Below are experts of layer 6 (counted from 0) of a mixture-of-experts language model. Rows are named router (the router's row for the expert), up (a neuron's input weights, with its number) and show model dimensions 0-255. Each number is 500 + 25 x the weight over its row's rms, rounded and kept within 0 to 999. Numbers have three digits each.
After each expert's rows: "mostly gets" lists some tokens that are sent to it at least half of the time. This comes from a sample of Wikipedia text that the model never trained on.

# expert 14
router:522502516509513482484477467534525469545491498491484479498526553491478423497490478527499497508476519509499488499495497485536524510546477454480442509513493485492511535499504512446474501509511516488523508491456478452479539520508463539474456515489459486520439496495528467520563500483512509501498445497557467505498504497515505492496482521501529549465500512502492518498558534475486471537527524518514488474491555504540498498468469533556550490464494539505494493493517525540507497480506512503495511491468487479485517469473534504453512485502507561513504482521495489473489489514509514485480487502442521482484545533486510477483467504452486461501525487504471508536514549532473519466431498524534520529498492502513491530489501518509486516493499498500524524532501528532493498492509507
up0:494492509482489509435522507513517488458473501523516474540513474492467469515458503496511503544456515487529476520504488509506457496498497514520469490488507475496512458493504496478501501522530478469523500529502446489527484467514494527466497500540491501524507514454525427479518498527531528523534477460485521519447486524518525535510504496484483517503511478484505458511528506515505538529483481494445516515520542518529505483483505475514472524499508494494495499521484516526497501553561500489496489463484500499487515533518533510500519490472500504478464504488488486540530468486488506508463477509483525486471509477580540529528465510442513520543475493452505497534497527526508497472484490537548523552490492520511512481496538479432428534495488502491552529499519516503488515509494548
mostly gets: " States", " National", " South", " York", " University", " American"

# expert 12
router:475510489436566508497516472499514502484514514490525510581461499500452493473479469510540534486509510518500451530495523541492475525514494527471504468489488488499490472503507520438458482497493541408521485501440533481474505488536526522481525511474481511508478557502488500496496494476516516497466429515492523469488492516543544496483483515486485499479502481479484508496508496492520509528498515500500508450524524473500520503508538491548540468512522516488491526515489486540516478494499503543535482497501506527530500501487502510500536496491509514486474537497548484503525519500496521495481542489513517460507479456496518491449454502491501486529495518540535495499495520443518534520504504470471511499495464512473539494522499484525485483519453492493480480520496520561518477471446495
up0:495518499527473474491528493503504503496496518444527531478496511462522506452512507470485502473516517458505507496516519518569490480497507520525489485515513494492491479525495488548503509504533489532522520522474515524554489525476492504517509474466489483503507508473563480475511474543478478507510502509530480470484486452483508475468509506418510492534493541512513522508489524444495507483523524465510518514482514534486521492488510436535537464472484475541460527493489523459516534459476493479517509516477503495467500476516498507438450455560486527492480485495514507483502480498496506541489503494495549510536526527469480485477509519524514525486498447499491483532490479512496469498519462539508452453508506542506515452489510474550500465467505530528504501500471446476493495474529506
mostly gets: " |", "==", "===", " ==", " =", "---|---|---|---|"

# expert 4
router:477512474450507502494524489560461483511505528486477519491480498503518476448539500434530547492499520492501471483465493488486508494520480443528534490487530470516523495502494483511517495487532467522526518554472510473464482511475482493515523488501454501536476522515531494493495474507495480449473475503478505466466493513471483523481504538489492508513580503520474516502496463485498515474506512513500520477539491512470510469476491467483494506472503506542487509509488504509535490469490501483523482527537498545516510494549516501471519478515503521497472529494485536515464506562513415516460466490508518502484460497483486511555511497496503484480504501524503559536510466498495515516520476496472526509503512454498509498594481492491488504469516498492509574530490504477482506527507539
up0:480513514487453491493471479505511493499532519482533498503454473530552476534499485489534540500504519487498520497505510498541536480519486498545517511502503511507565535508537551511498504462460445505525519537466502441519513494500539478518523457514507505516486463506424525473529498502520555508513490503464496451479487500517513527480484504472506498519508489472487534522481476491457477473468532477454498532479498514532487490445533501532498525469472492509505515487502535499517490544540520473507495470465496495513537490468515504485530500474478509522491541454492536494529514510470454482507507492501558511489494479483492485514513446457502523532471527541473509527506547471506513477494497506482494505476469489506487467512475519483505512494529442501508536479535468499496499523445476
mostly gets: " and", ",", " is", ")", " was", " or"

# expert 11
router:498516499463509504472504480523504521521474496502443498480503497475475516473494452461495484470497545528504498526507485526535501506533530524535485483544483516496489517518520503511506514523520559507460438503480493520472504478495497466502530506476516501463535489536510493514463513495491541486492511506466486469538510518472516490467528519485493484566483457502514502484523535519489511493509509514481502496493508531490493494485518527478510459483515522553475565520510506482494488468502465459486505495525515563507529472532505500507502488524510535506452479535531528489540496493504521529511526441521532471509480488498542540500498478495502498495518504498457491416553465465482498493522470456469510436512461515472464468505499509501487520522532472509546499470487501456487498446502525
up0:535490420492473524476463515475512523466491484482484517483528511487517490505511438488496497453420532551556471489488449497524530507511494512494539543490516480471478513526504515487516552491455470488522476473525518507506489442511498493493518506489497508544500470510499495515462506507489500501481516494485490489482487506515492508467448515479487493523487491510508504537498518530495462535473502477508510489462468505455545526465527480448485482519493526486469538497479478476506522498524462527490509467526516522462517467484531465491510496550491538470466524478485492522534534514477482521507529495489515486540519444503535473475481488492481468502521484488498471483531508491488525487478482546490497490494505498519455539473516483513505482480527498513485493515515523498444436489459548
mostly gets: " ", " he", " He", " it", " who", " they"

# expert 5
router:517501502471522503485508526526502495494509496497478464503516464526529536485519525525523518489456505558500517531493496465515531513475471505455525488477486511491522481479501463504476522506480480479499444485452532511477469495534538505506514505492494499516508519498502502503503518488535420515474495512516516517479482499504470511489500490474443543481510520469470484539483512518491526465478524507514467539507554492483508530436435486490489490514492561513510513491500504519463502478507526505506494470529488523497538480556523530563458508490487527474500501495509515464527498483487507506465497467501529485496512535529473470440489492552508507472528459510554542489526475505519488475459502435494498503500492520478496550502502516518531495501557473500485517489482502430518463517508497
up0:501468516495495535507498532509491520499483491518543451461492490533497511504468553482508495501486547496514487468505500531488457528497502511481497543513546491529525527495504525481551533541478461499469520514485473588494482490505524514522466496512479505511498537508557495488505499471466467500496554496487512457520479489472489451485485481449501470465484497508448493534473503510477480517518503506500481480541509485494519489480517546512500512444533462496480473482502484536498479523493517494526564507516475510502515499498460494475462512524521529494483514475500482506515483505525489507487499486486464475505489519532509474507495461513472538484473466504472530514497470504483474489456489476470490463552488495481473521535450491507437511478539489512489474461488514488530511525578543
mostly gets: " the", " a", " his", " \"", " The", " an"

# expert 15
router:478505489471507481498475511481470504484493498458507508483484529510569477523512550504478480497525476520514496492519522501496502534516518527510502507508446504503563508469498477521533501504489488516491527490492515457510487477523491490493528526540474488502490504483503484478507481477489504484493505541525481461554480502470514510524473508500449512500547500414511487526494478493447505539465514521485492516475486537517502508503507493467523497512564452502507492512510555509476511533555470463527500491520508489498477475474499487452512484470524525561535474529497480496505525539517465484506510513515480478506488482533456499482518524498517504506520505469447503479467543526529506486530522529535514488500526494446439533485526518481519532496492472474508485488466475506480465443523569
up0:512474472493502512502487531505506468475506457476476537514502495477482491509529457484458511451533554480519449495511510494484521505484505496506521519467485478498485517485526468510496517526508484481532462510501506498478520528472499530507561492494479508566536498502505534489456499554474525488512499502541535489470543495445486508509505516533493492526523510487434542477485434541533496474449499504502521498479470515510526491493528539475507465483498471531487543495503484522536545501486483489560502518521484478512493495452510479504494523535535509536481513490481516524532533483507497523472493498550472464506518535505495477447518525520500477461511540474491510521515471478462533488452524530504485524485540509480517510499455515526456542495454482497497499479472511494498525513516516
mostly gets: "\n", "-", "|", " Coordinates", "See", "There"